{"experts_per_token": 1, "router_score": "sigmoid", "head_dim": 128, "norm": "layernorm", "norm_eps": 1e-06, "init": "normal", "train_tokens": 398700000}
Below are experts of layer 15 (counted from 0) of a mixture-of-experts language model. Rows are named router (the router's row for the expert), down (a neuron's output weights, with its number) and show model dimensions 416-447. Each number is 500 + 25 x the weight over its row's rms, rounded and kept within 0 to 999. Numbers have three digits each.
Before each expert's rows: "raises" lists some tokens whose logits its average output raises strongly, later layers aside. This comes from a sample of Wikipedia text that the model never trained on.

# expert 2
raises: " and", " of", " in", " for", " as", " or"
router:550483562518480500503505494545463461532448490609485495515512537493468485523512486513507480495535
down0:472472457508502517479532454514534521481502491530497496532480530481490501490432477490499488473512
down1:511497535469499494453512496518463479453515465492522510485512501506470477480486482496496491497472
down2:444498566463523478519513491460475510525473528485499485478494500527483478489465461487512525481508
down3:467452504464512503512494528550504461494431494479541502480492507485495528474486511490463551503497
down4:504491531485465491502502452520460516468493538495502563470491497480463534524569491498496485479469
down5:479477526489511511494469470506485528499523515532499499503511487511492516510493494513501501474504
down6:515496489524509475506475521488477550476487484509487473493535534494455507524484477539495514526547
down7:504510493528484442472485473483526494534515525490485532504483530502516510510495463509468511498491
down8:536466470505494496500520475490529484534524518507487473467540487512498531514552438486464484510522
down9:520543496534522504514523508481517508556478513471428543475466515532518533473507482551527516499487
down10:528523494452502494502479510483547513486529462495478523504527476522487489508557527499530494514498
down11:483475517515500464471520493488516451481497521463477532503495524473505496517471522488423483477496
down12:468465428504423523497494492547519534493470474530517491510492481487504535498546524483466498428496
down13:550507464558523495505540538449522531489475497474490514532495521499492543522489492460552524535525
down14:469505541533499459514536487485540509503508498473548499509474483498484514431472529488476514531473
down15:496485486551518512473512526514467501471489517476474537472479517514512503504506467486496504493505
down16:501505494484498494493501498491488475539473491502547510479499488489500527527496475509468520500490
down17:496505508543500470482463480464477509510478528490499486535526505504511487526475519530474486480524
down18:526542497538515467478484514510512458508513551433508508509468477493486488500513501543521498502478
down19:515458505480485533478511499483517513455519493510504522479475518491474487492548476536469508491506
down20:486469451524497501486525513481456511506505526508510518534460525540506521475495520484507469492504
down21:473518538486484509517498498525523463526493507512517506480494533484533510526507468497539541439476
down22:512434533523511517477507474473493510525496501513521490477506467525448498517513506546456505533494
down23:475495489483511488495478501481526461474511544473471495516498508501472485473498527479472531494532
down24:487542482501524495480485503509510496472470507490503458534491500490474516492490524476541528480482
down25:519467522498551513507453475549524481552491508531530449507524518481492516483542558500466465526506
down26:511494485505480507466515541490532478490509511517563489504498472501509513469495504475531487472509
down27:505528519532491515467542473517511517506465500521492495462498545509507493492525486514495497571476
down28:502513534473495525533476491479476481500538481531480523475534498490476527502483533498518529464503
down29:499471517476521474480501512501474520474495526456462480490514472478547498512494469522493514532473
down30:470524477492500507507479498512494505521512485530479502534545470528489484466494529546508530488463
down31:506525482507482532492502495495491500491531481503523483512527462496486515479473497510423512498482
down32:512527504493475529497533552534465533464446505534465481557506488531516474536515487499538535482464
down33:497457487541486468523459552466510451475474494497478483456541490474491479471497496517532532513505
down34:515540514508536485466478497454540471474536503472481498494529484518503510464523523491502495514505
down35:474497515515507501482495526491490503458488500482495481498502534508485490505522481493497511473495
down36:472503495539498514510440458488474450475515520508487460537462502501485467494479494552510494534494
down37:486503477522508498513477544496526496533521480471523432475525526467529546499485467506513508500455
down38:506485473497465505495488500522555511482476488497543508476490543474515456536497500512507476533490
down39:526509524523499453503463504510524486487512490533516516491507492479512511516488466500508492494513
down40:505476509553490474500459482549505483491522490485492467493462465494491544554485506497502535529482
down41:490448500537524502492501503463468491534493494468537494476514542469540488514505460486518547525464
down42:459520487497517502499520464489489503475449520539528478513568514515513513544522518519496516459506
down43:538497523526479489523538466528516515486511492480512494460536467476512556502529488506473501509493
down44:507532485487471485493536417504478459521516495505539496511519513530474474480490491492506524483521
down45:459521508521464520511553465492492539541536467486467513567497502503501511515524479487474482476501
down46:517487507480487488524484482473488487467538535495507495512518519508502522494489503507492465512550
down47:525497484483511494518534484450549528575509498563480469516521506513476473512528506449522546505483
down48:501474496518501504529471478472523499504497491450490508509520484546498502471513510536495535501506
down49:476496497532501499522448517502484530501503558524490475486460543493490511511466500500494469493515
down50:519475479521509464519471466544477532513470507535548472466561526516496556505504488496455514471518
down51:507510512482491467499523498532504506497458513463496511506517470480519483517494527459484543488518
down52:511551504454503512456502535487500516491527531528520454515468544521493499523542465497495506497519
down53:522503501511471521508497483457510516510522435509497539465495490525521537487525528500481453541474
down54:586517511503481481520497543514504526494471481483464489488495523495553457502525510509529494486519
down55:502521455443501489506517548478490494513468467536490511513482527494544531536501491496455466459470
down56:486520565529518500536472477481541514486473506531504483506470467524549518511487511456491536524482
down57:501501497545494482470441508473528530488484489472507511491510475475459466479440514542503475479501
down58:481505539498494489516525507506424515490492516511509483469510501507483472523506511500529515534540
down59:498495530504500480477546514490533465476513513496487520544487518507491469508498508529534508478445
down60:516499531517465493511475485517514506514527505502505531520503504505486465502476521527530500505544
down61:524499497493511475498537487498512445522490535487425464538494492474470470559467542538501506518513
down62:502501476491513522466539510532467529502526464493500510469511476466503498513489477474495520560514
down63:501499472445472515516475528496478516491429502482481512473492490542519539471456475486539496508496
down64:482529469476519533466478533502495499485506516519518515522515501457541463482494473515517517478512
down65:490491508529516493501524495503502487491494530499498502502473455512518466476498498500514502558474
down66:473490529527501486495471520544533520504531475498517556509502537538544496541518448478480539491522
down67:527469462479555520477548532513496511497510519470477463478486498522484492478476518530486483505512
down68:481486476514485483526482482506492541503469525488530512505467458505482536485515493502498485497498
down69:459513455504477472467506481465505461522486521449504510472479491532600503537509500471505508498535
down70:537496463528510497465521519493521518512483503485499506541485481500535485523465496511501523514553
down71:479505488512504501562481483489523485512517480533469490481494503505477484407487483530500518528505
down72:527491523481479525542495522497475493516565537537513506517535474499532509474490512537474494489538
down73:522493514558497492487445457502487470475482475524519498509531498471508501487493518509483490492549
down74:522501502517476525512464496513523524519493473495470494515478476491478499507543492492515517543508
down75:511488471516488484487515508489504511478490523523490520489500501512495494501487517506428527550508
down76:464471444512525492504501492527521488494489560500483466464551484502524502541506494506444482517452
down77:465505519518481471495489510493563510512493506474520514520502522531525503515527504542512476506495
down78:490484525500485553479493467508481477499521493503488481495502473525475490488508466493496516511467
down79:488460491462495538479501446525461481511476508515542509473541538512464490471491484550471482507521
down80:492483515536514517476455546464500509471492504554530517478547503529476491503501509499471460495470
down81:478501507507523478496490529488535544489528504478527504546500480498483487482492526493487509535547
down82:520487499482474465451514514485502534515506493510470506512512510503482512454554468534572503483496
down83:541509519499493490481504498536526492517470518494516468484504450494521497509521522486527526502513
down84:496511555425499516520483490497501495538505526422526497487498491481485470442496445456514474493455
down85:485495481510537521469538490530508498503494521527489508458465489518508538467495476523521476503538
down86:489490499466498501507446483527538576507508475529486493505507468513521530509495491521488465484505
down87:474501505539510523508494484485506546487509472476541489522521507555486456450501500518465475482478
down88:502483541445432457460493477497518507500519497498503533461527503540499508529506523484435440529492
down89:524535490472501471519508499534491496505507475496529507488465459499463511475509532488492471500495
down90:527498447496515473530506484512501438499531474457517514488491531517528500502492501436528493516486
down91:480468495470500473520525452522512476485529472468520502474505553485459461502519504450512513502506
down92:484430524521481480520507486506494509480496521472493474541502536468500474530490450512497510544481
down93:543501454435495493509519512507498477423505486493503497450498499541483467494515504481490510484532
down94:505456482488510509472494528536486562490511516486508512483451528538507537495505492468529500487558
down95:493493460509504488504483521496454527516510516515510498506504488491495511506540471461480484501506
down96:472514458510514530492533513511496510487506501505492485515484492465450493460512510515515508504494
down97:532521506489449487519527504460532498481468543496517503510443537492532527544525519491504478545523
down98:473501465500475516546495456471478487496503491494485483484496476558491510519501489455495514517497
down99:497501477519455490515500533502447500460515463487476484484511501515519522445502502523517499510515
down100:487497508489482475502490490498456488482484503479497512459474557536457511574490526489508507507479
down101:477499503476515522489541555446534467486504481520515484547506509534459478492521481513525493494503
down102:443498497505458455487481474529506478516522486507426529498531505508493512521449513531492459416489
down103:464511537516507505522483490495480474501508516477517579478517556494525496467496513506502508491481
down104:481522498534493509467472510460491521482475518494510541523489477528486517524548483494473505536515
down105:512437494512512524469480495517527500483473519480494483499528485499507492514512530484505525496538
down106:472492475527520519483488503450517488461539509472509475481519536476454503543479543477438496492514
down107:478493522529499473471493497499511486517508484453515507446493473533499510514501504466504495494453
down108:493474474465461510473487470499503469463475478469527563516520515549485530474482476493502460531545
down109:476476484492506514506499513514470509476506512479506495542534501528517494527488535471465471535531
down110:521532498483538494488541524517475471559496505503482518528496502498525490498507529506511467511495
down111:495488494478488495518493502497464497450497517496477530509446466516514499477507487523526491496516
down112:526498534504462518439505491516501499519484505470468502491549530473533498487490501476521490496499
down113:535517489455496515478485524523505555504489518507520505541450432501517478505465505503517485505502
down114:450507505486487511523516493475567496533534508531473515531545512524504485483472517514476515497517
down115:507479499492514495510494506467485520524508488527481486474499468502515525530513498497468492537522
down116:478500489483491495510508482491495473465512510529517500493520437492510513524492515481530477476506
down117:513478478456507492488524498509536499469548496477472502504493489521533476486528453466474476497535
down118:502494494502508501506553500497526486534490531508501474486505538460472479492486490519481476526490
down119:510537481505483457561476515512499515482514484509514494475503454515506487497541509564503490476508
down120:500554522508510461489475504458513499561501505491530479496484492503492516439492519486527464466529
down121:514498501460522499492501463537486500511543520542484557547481528517480500471490479489501512490521
down122:444534476507520494470506525515475470509498510538504509502475512478495529488479474526526445514522
down123:516482460499492524469501486521526538483484485536543529483493524502491536476493485509475496466513
down124:539500485502541473484536540466515470488527467502466508524524520515569507550521482492495511512495
down125:507499516459488502501543475496489529495507508499526481485472505487483506485514496475545514504522
down126:534498509460516500463504463466515472515517474515531469522503518506483481486521524523455499481516
down127:461477508503573527539474453506499487489474525488496507518524500528515519475513506467539483494513
down128:524483461464522528522493518535498508478476494498528521550521493494510487545411533530470485506502
down129:496483500492498507500489497520463497515505538517487473530507502493490504499511529529531498553453
down130:512495470474529456549490503528523528499468526458508545531466496503471483500504501533518511477523
down131:522464502497513516473488489508478480544495530538511486466509472480471474496511486478483450501508
down132:525490486523537545525525512515492508447479513537512475527458524492474484529479501453484505448515
down133:517440547478509476482491467526488542481505502500489490522506506504522474454486552467539505491469
down134:526515531488528475486543576510511517531482515509498500534525490508500514501536530516527491498528
down135:461525515493483505458497469476533466533479493449485489508519509495509484525505543502495484521490
down136:508476511528504550486485509510486467500449554443509471465479497525478488527460514483458525536467
down137:490538481483464458505493526473461545447505492489506514501498544515501473480418524509552514502542
down138:508466494482487497515504539494522472506511487511474513474518476509497554479493510504510473504515
down139:518481521486534510521516517516506501533520496449494524540502461487465514505485511484488483538509
down140:485501510465518536499472468534535521504516518498540496537495449520466511533460545537472534494473
down141:536501503536515482484506490536490478493504516503492488526437500470453494482515538466484506511534
down142:530477504498512477491496488450509511496477473473454518508473513479496491455538461486481498502508
down143:483483501504518515530475479481506537473547515506532465512436487483502509518504480502494477521514
down144:531554495531521478463466503489494537500485496481454511492491512497510535491518495526489571502474
down145:505505491462487517520499476548462545488501522467543504486453495499538490467504493504480460552467
down146:482487507532499477490485471511457537505471490506525470524507527436512502508465499504467474522499
down147:570491477529469471486512437515476494541490479512535468493450509474440471475484521516476497512502
down148:463507502460525530535486477459495480522496518464513530499483519561523477482488543499516516526519
down149:524488522489542503480524524512509477492532503492513492495500489483440467511476512507491503478469
down150:504488517503486444521524533498488467510510445498471473497458533522445534517534478493483524469492
down151:508504548516449474501514536494476496462541534496469510495473492442490538516507474506526495482456
down152:463475512489475502502549522469524482518554498481491504520487445505531496516473490492496538493481
down153:506492491520454515498523498502488497521478480474514494480530499494520512514441503506467534499492
down154:522447508518510462478522498526518505502468552503507522502516480460476517507501512489523500514512
down155:495522490471477505546503527514486438543490532474523519543493485502484523509519486484507458511497
down156:490470473525493492502491539474466474478509466518479497505508486489512522461459482502520489508533
down157:522470518538462486511535521515524515530479491495504479470517477468480496530474478518479511510510
down158:560509472496480443496513489473516473480517506517491504531514499512500529408522476516489512457522
down159:525512508503514452507528498460514492499515491496548519489550505486479495502468524476512517490557
down160:505496500542507525469512484481532499488529516529517531446487491529488477474488566506486500538522
down161:497494526496493513452484509528477503468469528519508515472492489450506517510508489510522446485529
down162:484513493503485521545442531464488530503581492529512507480517471491510519527506481501556528515479
down163:552515519491522445470511519507465478522458533482499505520497494508468529516508525529482499526501
down164:526451519496533546521509492493485454486474516487456502499509478493509485454490513500490527503484
down165:495493514507511516476552521442500498527511511530464542520521518477479496538481483497522477502475
down166:479438545529523516445517486524475509506526514496510506512518521528502491475470502515512524479540
down167:473513462494515497491501523519490495494486505512475470496534511520491499446503522480512479523488
down168:520519492531487463500460493494446551499496516476519501503480490480507480543522504455497491507504
down169:520534512523530472511546535547509470494457463498505545469491506493552516516521504492461539482543
down170:499537464510519443483548513527511480463471505486496491506520492465488493469475509504509452510500
down171:498540487559480467518510526498477512516510472527485475468576542515535473477492514498524463530457
down172:514529497455519500496472496551492488484504510470523536505548547526512496514513522506501510495542
down173:486529526539528490491527502481518499504480498479475499519482524513459481509537494439496506501476
down174:497502484517507495527454495509450519471515515487517483489506494482479504549502503464474489523457
down175:464480502515503462485464561556515518527505492522527497504490502473502517521507482487477517518511
down176:498467510476485523493500511533490460508522467517484482503508479490464510519497526475485514497483
down177:550498467474436543488527494518523510508473532514513497486480518485523493476486495484530466473562
down178:513521531492504518500472499506506528527477514463509479521504491551517513543442544515458461524456
down179:540468473539492530523502497473524459491533498487515531493515484487507544531515493481466481499485
down180:519481470506516493441519524494499515482492543456520509535477491481515500480490473496518512482541
down181:535524471484502520476469482491474556524538484518502512507517513478531455507481565486476505467498
down182:426531500520488525472508520508544469450468487511555498454474513499528481518486511476524535485505
down183:522488478515472497472455501501481479523489492479550506428499526509453561464465514510419502473492
down184:505496457485488503496508507430521508531439505503476505523480521527526468522509500516520463501500
down185:492535469509498506545538449509485524517509511525520506507466509499489564516530511474455480463480
down186:511541513499449463471444500505511468523491473493479485485502514546483526554499545485517500456504
down187:549511520471492483468532464538491510484469512490512536503491479495540550505481476493519540520514
down188:477532564531475459497481503480506501527509483498491486517485545480505522531466558470483478472475
down189:534488500515534466483480488467452502486505467507499518516497477518531482552487514489473457481507
down190:542548517494535473474530515491524512490517487489549487476510504483456486498487483516503536497443
down191:506521477500491519488517483486538566527578462473486494492466470489494543474481503472487566499498
down192:513501496527507506513472515480493519511540460530485488415479452450522482566480513481499523544494
down193:482489519481482500536488527504480509495477523501481517481486510498499492482535485501498489497499
down194:469513505513488506513484480479517533479471497502469503564518509520501459496519520516508525505519
down195:470546494508467437537524477510477525499496480506503469498442514510477531497482448533483449548488
down196:506480505460511525518496509510470509545542480540481489535541465496487541463496509494502493490480
down197:484516465495527494545522491468506462560502503497498464517484512509506509469540491514532529504538
down198:511497466476458446523471505453527526493555480475484528520501491503537509482520489507489526552484
down199:499508525559518498479480479538486506516502467561517538495521479510481496495479509505529572511519
down200:467483492493517545496474467496474483471497532525469552530473487497527478478522533488482486519527
down201:461483506472564528518460518527489487493505538483521504527530475477483497471512513507494533503446
down202:468479454473502486464509539500476481527450500547501500532466536475533514478461509518510539485497
down203:495517462507506491511503543536447496499469505535508507520475517458483531502494513509533513507509
down204:498549448492504530462488480507516477498482455485459493492456497534471497473501499491486498474497
down205:499490541529539490504520475548489474477515476483475489512456506487486535487492499501460538467538
down206:518534509481496498497521518520473458491478512482475496456488473464546529523489484492482488489474
down207:497499510512515494508472531449466458509459528473484504508474483516480501496517489523527462529505
down208:520501505456541515528461488509524487519504490484462479475481461483535487506507491478494523497506
down209:499506507487496466486509540490537489503460528523521469495469477494521495486487492485488498522504
down210:521507490551525504514518512496512482485465508485470486479447504527550495513531553508491488535508
down211:468510507483542508466510513526458527501498503511510486511495465476530521520518493478525472457452
down212:456508468504497456499498539499432516513523467505491525477511510479525491491501477477498508503487
down213:488534486502544500545454501491479441518497517475512479510491498510491502478489497459485525526480
down214:487502495459539508496514518485511516511530477528501531467512512514497526510457472484503484468502
down215:486507497534521479509461478507480483448529507477476474503512463497514494446501492517508464523514
down216:475478557497454529459534474525518503473475479475492442501481508515485430549509523513445532519531
down217:472524548533512553493480487506477499501509470486509460459511499492499500511481468455522502506509
down218:493483437481542474480473483484482511517549530507511494471498475520483504454487472450535549526495
down219:494484488531468486574497516501484454514504494505503521503517523512491525494491509519510508466477
down220:495493483488502528519518499507502455497491491465469465494510480543491471497524500511486486468481
down221:511522535491463460476498508413500515493504536500521487507472514515509525528460492454489522486489
down222:486492521541476516496511511454508518476523489549456464525495507514495503492486495443505491527517
down223:489491501530536504520477509512496473495505529510550496500532484541454490512493500467492529519502
down224:512570468480500440516473476482538479499489497497478519507500513463509495515461464543499442481489
down225:509490525472507496489550527535448514489513478494504542465500507496501539501502535539525501537473
down226:503517497550500493446496457515490503472510507498534520530496519507553515471489486518565507539483
down227:515510491477483531459505479506489483492506494473460525465494494507497540493498502556489476507480
down228:527498532490563473488507493547516502471451495519484478516538514508506534537501530501499559524493
down229:534499501534518461528496453506504495524500545482543512463490503510497507463487458486484441491507
down230:547480517468522523442474523474527491511471554484520463507503544476518501519472479527508498494500
down231:469498470495465511520529499515490533524515491510523499474487509493507476512531517504496507529502
down232:487491479508471523513550505497524498526505514478510498534467518508527534493492520500502501490512
down233:507503524550472482517456525544516517565494523511480537498464494483506540504506493496521518513533
down234:492520500515471484524474503469462481463507470521487472532485516549490506461479530511524516490511
down235:520500475542504509508489477480516512525502473499446501513508484510451512525479536513517567530566
down236:518487520478501480487490579488514546530524503501530493523518486479487453479499476550480492475488
down237:517527504497484497472430478526483476505534477495556471498481493476442485520457510424522530484477
down238:522512477522476494485486457518472536504451464501504513461517528477515424520521533489486516488490
down239:491509471504512493547541504517418502512511490494487519507491493465458503529476504523539485528471
down240:549493482444473527536483493505493486524492504484513505483473511489504514481508518467505489507485
down241:453466508486482481457496508481455483483508550509512442475445484476507542489484541505491443460533
down242:478514542504522495511517478539517494463476506469472496499521492520541547542507466505488488509491
down243:498480480488490511503525509500504514503515481510470472512515531493505535500532553501518508496487
down244:485512507520479503548516517506543483534499495509474509453525497503483494516513522467495562504455
down245:549499496519462458472538509530489525522473490518518499481484485499498464478505513515494483502529
down246:469486499508559462487464505551498477507480494466533488519495542522495493501460491513460483475475
down247:527492503493476496473484472480458497455441478485488503497494517483495533508537458552478524556498
down248:479532514551505513492493488501476531505464492471479517514452534492524497483472519509488510493526
down249:505553507447466463527496459496477479492492506501425555509511467481489505478531507533484487508522
down250:497480514507517506525456527468466457482537504519447500489493541488480526508526527462484496484504
down251:477482508478528555494518518474523444540466504493481463463508511533494500526523474517487490505477
down252:502541508455530520525488505514508498500487483504483508473479487543484471511574519501517543530475
down253:504517523514551533520472511525480501526546485489522476457510494509504546519480512527486493516497
down254:492529502470507487499525459489513465506480518493515525542514465460486480471513549530506540498501
down255:487484491482534500522486523507466478488520515490532514530540490524464490455489476500507521535518
down256:476491471510511515493459468500533471510513554532507513509532490492500499499496534475532467476487
down257:499472468512485439490507499496487469513480512494527532492520495480485526470542491482498502503530
down258:479479506483487520504485468515492485533528435515519507494513480468493476474500507503479499501485
down259:500521463478531529488544573508473489532554483475497486518462477482494499508497523458512481432529
down260:497503498491487504460471503496495515507488480532523546506529490450500463529515534478478512496487
down261:491538511476478510510506503536510519497522564539491482471533509528457533491507491521478498517497
down262:486505514542536494472494510507496481518454489496467515561528507488514488524513492509499492492509
down263:516482517486496516482497512507457505523518475505489511467517493516513489519466468510477498523525
down264:497463536456503481514519525493474533489511468522511545492516469491489472517493528510540513495474
down265:518485495531498524498505510524505480491528508477488500493476536509490486494493489534534472520524
down266:500483485502507501529455508502471504466528506542484505489481471521504518526479492494462525512490
down267:553509494472514484474520527524470496512500472512492462491548508508534449537551507529499496500506
down268:476497527507454554529488485470484485520546445485518544525470494595499530459500488527463498481520
down269:520518491517522510470497447511487534479511508531493504514516522512476522514479457466491496477524
down270:501487491491507512525504537495520481470509500506507511463479516468477464505542490491490526498492
down271:501502462509489468497555510479496519461476515497539553547518493495474495537501483503530506536514
down272:487495503533487475529523511522484482494536446471496513501477494515486500483440488469462480494528
down273:502508465478503484495478485487431524501465462500521528506500445519483517461495484492448458520549
down274:496528481502501513499507510508492521534501455493463537491452529459525517516503504528484499504482
down275:503501511490493510540483510530527455517539538491488459508542473506480545483529486540507488462516
down276:507472471489467510501458538517564511475506474535465499486521521520479536465502477502527511531494
down277:521481484512469466517465475457517479481490462547529514518475523534548493490528484510526483494498
down278:496528502490431468490511488519517485499492508484527482476502533482522509488521512530468468455558
down279:517503490482477504474459542489518492487505517500480546480538518489491535500518490494460517536518
down280:481501490501540475496452507515492465456521487498487483506488471521494509520477535487529489478520
down281:507459477484467503465563484501534488474539498522440534504489495519495499479545513463489545497506
down282:499511481515504472476493479527507512445472542472460478463500551473468486501496495512514491481475
down283:473468484482534550461514516502547517500480513529457510480497475529464461494535504489521512501470
down284:514504448469513483508496494488489519507553517502527441504533492508515506492493466516503489499494
down285:521554432522473522426486495515511496528493514494495502510513506499530467464522481517536468495524
down286:560486487485483521480498515512484521475535473482482513515507474529509481513509474475478530485454
down287:507512490535503497514491549499491507530437492484439498492511425479521504465510486530496515461538
down288:516534480509507493483474477504540486538501484512507512533489460455516484488506468504532454538540
down289:482514540477524462543513486550517493539503520507498539483506525483509516562500535524523478513473
down290:458466476528481504514454530477530515491498480516508476489528510507517470494525511500495527511463
down291:508488512482464530483448497522499534502498508499558501461542492529509528467500508493495448473487
down292:561505476539435532514481521458477520490529533505512513508522489500485545480459487487490568529470
down293:509508523533532515519480486508524482520508472491517481470452488502485500499500448518486483488535
down294:514511525479503491526524474504525452502502484501507483495518465480516480421472518499470495486481
down295:474521519508487485517456499513466536485510502523515511501498481474510476504537510531462533471526
down296:504479487515501496537481481517466506511514511492499489521520508507520534476496528514492482511518
down297:492500502540467515499510471557530518480507522512550504477492505530495541541482510470478537461526
down298:523496500548482492547498474503507506520496485475471509497516495510516458541474541528483505483509
down299:479506502494474509523477531510489522472525491454520493480520498471557478463449487512500484509508
down300:514514550519453520540504421533543503482516544525482470497519466486470506543518515521502498470541
down301:520488509504445474483529509528530528514462487505482535494497526486555500451470456522523532471526
down302:505468524494533497489536511474471496545504463471507470523492531532505501461498518473564473501445
down303:524512499498526495521516481501485483548462520510432481488507511528479534505469539499538536546452
down304:481532550465495495469492444505513469455466499494475547512557439479487545476535502493525475491506
down305:464507493526519505525524538504481463468492504556490479529549486467537478478521516535531479514508
down306:494514489497532515519523510470541518565436496487502498468470479511477497441548522559487514485515
down307:492516487528480516498506521526473490471497480491467533500472503543508512523472486481485483509458
down308:477511465512502460464487525493542519485474497529506495512500476487491478493544489473529536527464
down309:482470490458443504517487496512511474486480517495514483463505506442509487524456487503508512520504
down310:525504508464446508514541479485494529504490479507463502464466519546516458474504487572523479501490
down311:532494494488505515487512517493534540449468526487536514538552531535508490489476517527489491497482
down312:475501541516502523504540482528512482515461490490489477479517520497488532494479504499485479489470
down313:477540458527559523506506465514501504539482538499476480515511523533545499495491450526485500472499
down314:501487508495514502521482516520513506487494507473491549535495531533504516507485559474485501511497
down315:447517502518515527502501470528471492478514508490533551491492513477524509501477465525489499500467
down316:524522487494509533474484529503538471487466502475446483541527460434485467506458525466466505497458
down317:487521488530531508517493527513505482498482501505489501487485474509475550550469511492535497470515
down318:511517500474487517514473490526533478499472541450532495504503518515488464519472491520558474483494
down319:527533533477516578492508482523523526483521508525520454503480541507485504527461525507477480513514
down320:510514497515522505511502490489471500501480508481498483484464476501486501492458465525479467496509
down321:511505521465514487474532540502500517505518483497528496515482470503485472474517516467461460518516
down322:516467486491505529472467470509488492490500512454520479512480470500488476473531529489482511500501
down323:508513507475474499522524492539464549490521488512480524580451470473470481487469503502520497522513
down324:508514437481516488491502499514505483490494432478472485465485527455491524481504519532451500517507
down325:481507547530509510518476498513539473465468498468510502475512428529497525503534489529490527511504
down326:515500472506486481508479522508487516459502549495478561488468509500487501498508497497494494521501
down327:515519506474501539456532506463527515463471472487481499502493519494484459472487509523496470482521
down328:454465466486510516487479509485504481500519442482499478506461512490492480524509513471528513476524
down329:500469474450494456484513444493460522466480490484488472505503498538497453496508496503517497484507
down330:473477510486484467469458495461499545513483480499516492521453500478527459496575526495533480484556
down331:501517514483501484477500535511539508505496494529526522513519507497510477517530495481465545498513
down332:495528532494482500522458484529557507495486493474479482525467501498524503536518527475504497492491
down333:521483517531490448501489487511523506470523510451501508564483504462459532500507495482469530517478
down334:497483486486483521483508465529515515523488509578463435483514500521493520539481516458461538504511
down335:495489494491491470518572470480491516500510472534548569494490479478508479462521547481521526515505
down336:540507492516490478506503474513480473451544500442463488474522483511499553463504503554532485464515
down337:516490518539508464518524511511504530491472521463468547543542531499502470484495467470507493559484
down338:475492549483444510517501469468547575540493479519503456536449472537501501574506516513497473542548
down339:468487492463529496467470496481527524519483464574504509510490497545524507483466470518510522487496
down340:489478534513517532504476542520492465464500513520489504479554489481510489517516547547487469508517
down341:494520448481469516534485485502532464488534539518465544520511498525503517498451489484491486476514
down342:487506457563537511529482481485461528472532469510530503541501514433508479488468493513485473502487
down343:480530476469503482465468470475483521479498499525500532505513466466491453514488496535494467454529
down344:498478441529528469481569471508511528520499516503499486497492471519479459532514492515481527487528
down345:533498501506509511493491474507525470477510507444473517500531451479569501474434473499462474538514
down346:531515511495474465482525534517472520515498479478518491500510495481486506546504524481485466447476
down347:507495573561475537489518516506526516512486464510563521522488473495537523491481486513506495476489
down348:549499500460488502455528453476487473515504515503514535503508463482497547506476510490511493517504
down349:477534523485493511521539547486498528527472466492511462522509517554510468487550513500496519457469
down350:500489511501513500493473482508512485538492479478519480518504479494481558509455472507535494535507
down351:532473467493483540508503531518510498536525496534488499489532507524470521507532471505499505470518
down352:482500501511508524477486484532479475509470504464500506488484502499520480495485476509477487513477
down353:456501533523540476494471493534513523462533485501493477518496523522501538535508461496489526494517
down354:490517527514463492509501506528482490503519492501542510511478503467486525502488475477510515505491
down355:491484500477506480523509501501477544526503477517504479524521493523494458477522491497526491507478
down356:490501508515505456465524459520471524501462496432508497494515489528493499494511501493473492518501
down357:485510528490545550477507513514490503504453516469495495482492496470512499475507497522531497448523
down358:505480503551519452534539477480490510481516492488510519508478499513479519505536486493556479555503
down359:507503517451534511476450475478494516490555476487500556487486496459499526490463504518496437515493
down360:522528504467539491501447510510500478491473513562501513510534507520517448503535491513543494523492
down361:491492500514531496479548506479532488514471492548499511516491485486512519498492533508487476467527
down362:510570554477480459508534488511499491485509491500509489494503448491509500473490512466521519479460
down363:520503469513499516485512495521496539535535511540482501503521490495459480514528498521510508499493
down364:499484536501478522492460498485478443507529516501476462494457518469500518514481526507491469562506
down365:515503488472491485494520534473508539482492505535481509513505519515519440518495520507505513507517
down366:503471498499525498521524482483497496495474497544507479496502515517516487452516484556517463555506
down367:526476503525531500537484474515501513503534524477499516465469526520509486448544530509468526506472
down368:519501517485532501517528530502478506497523471506499541509504483487443487498530486521492487471476
down369:539467493472522474488503415494480528514562524520556519525506515490515521516486543455503472497487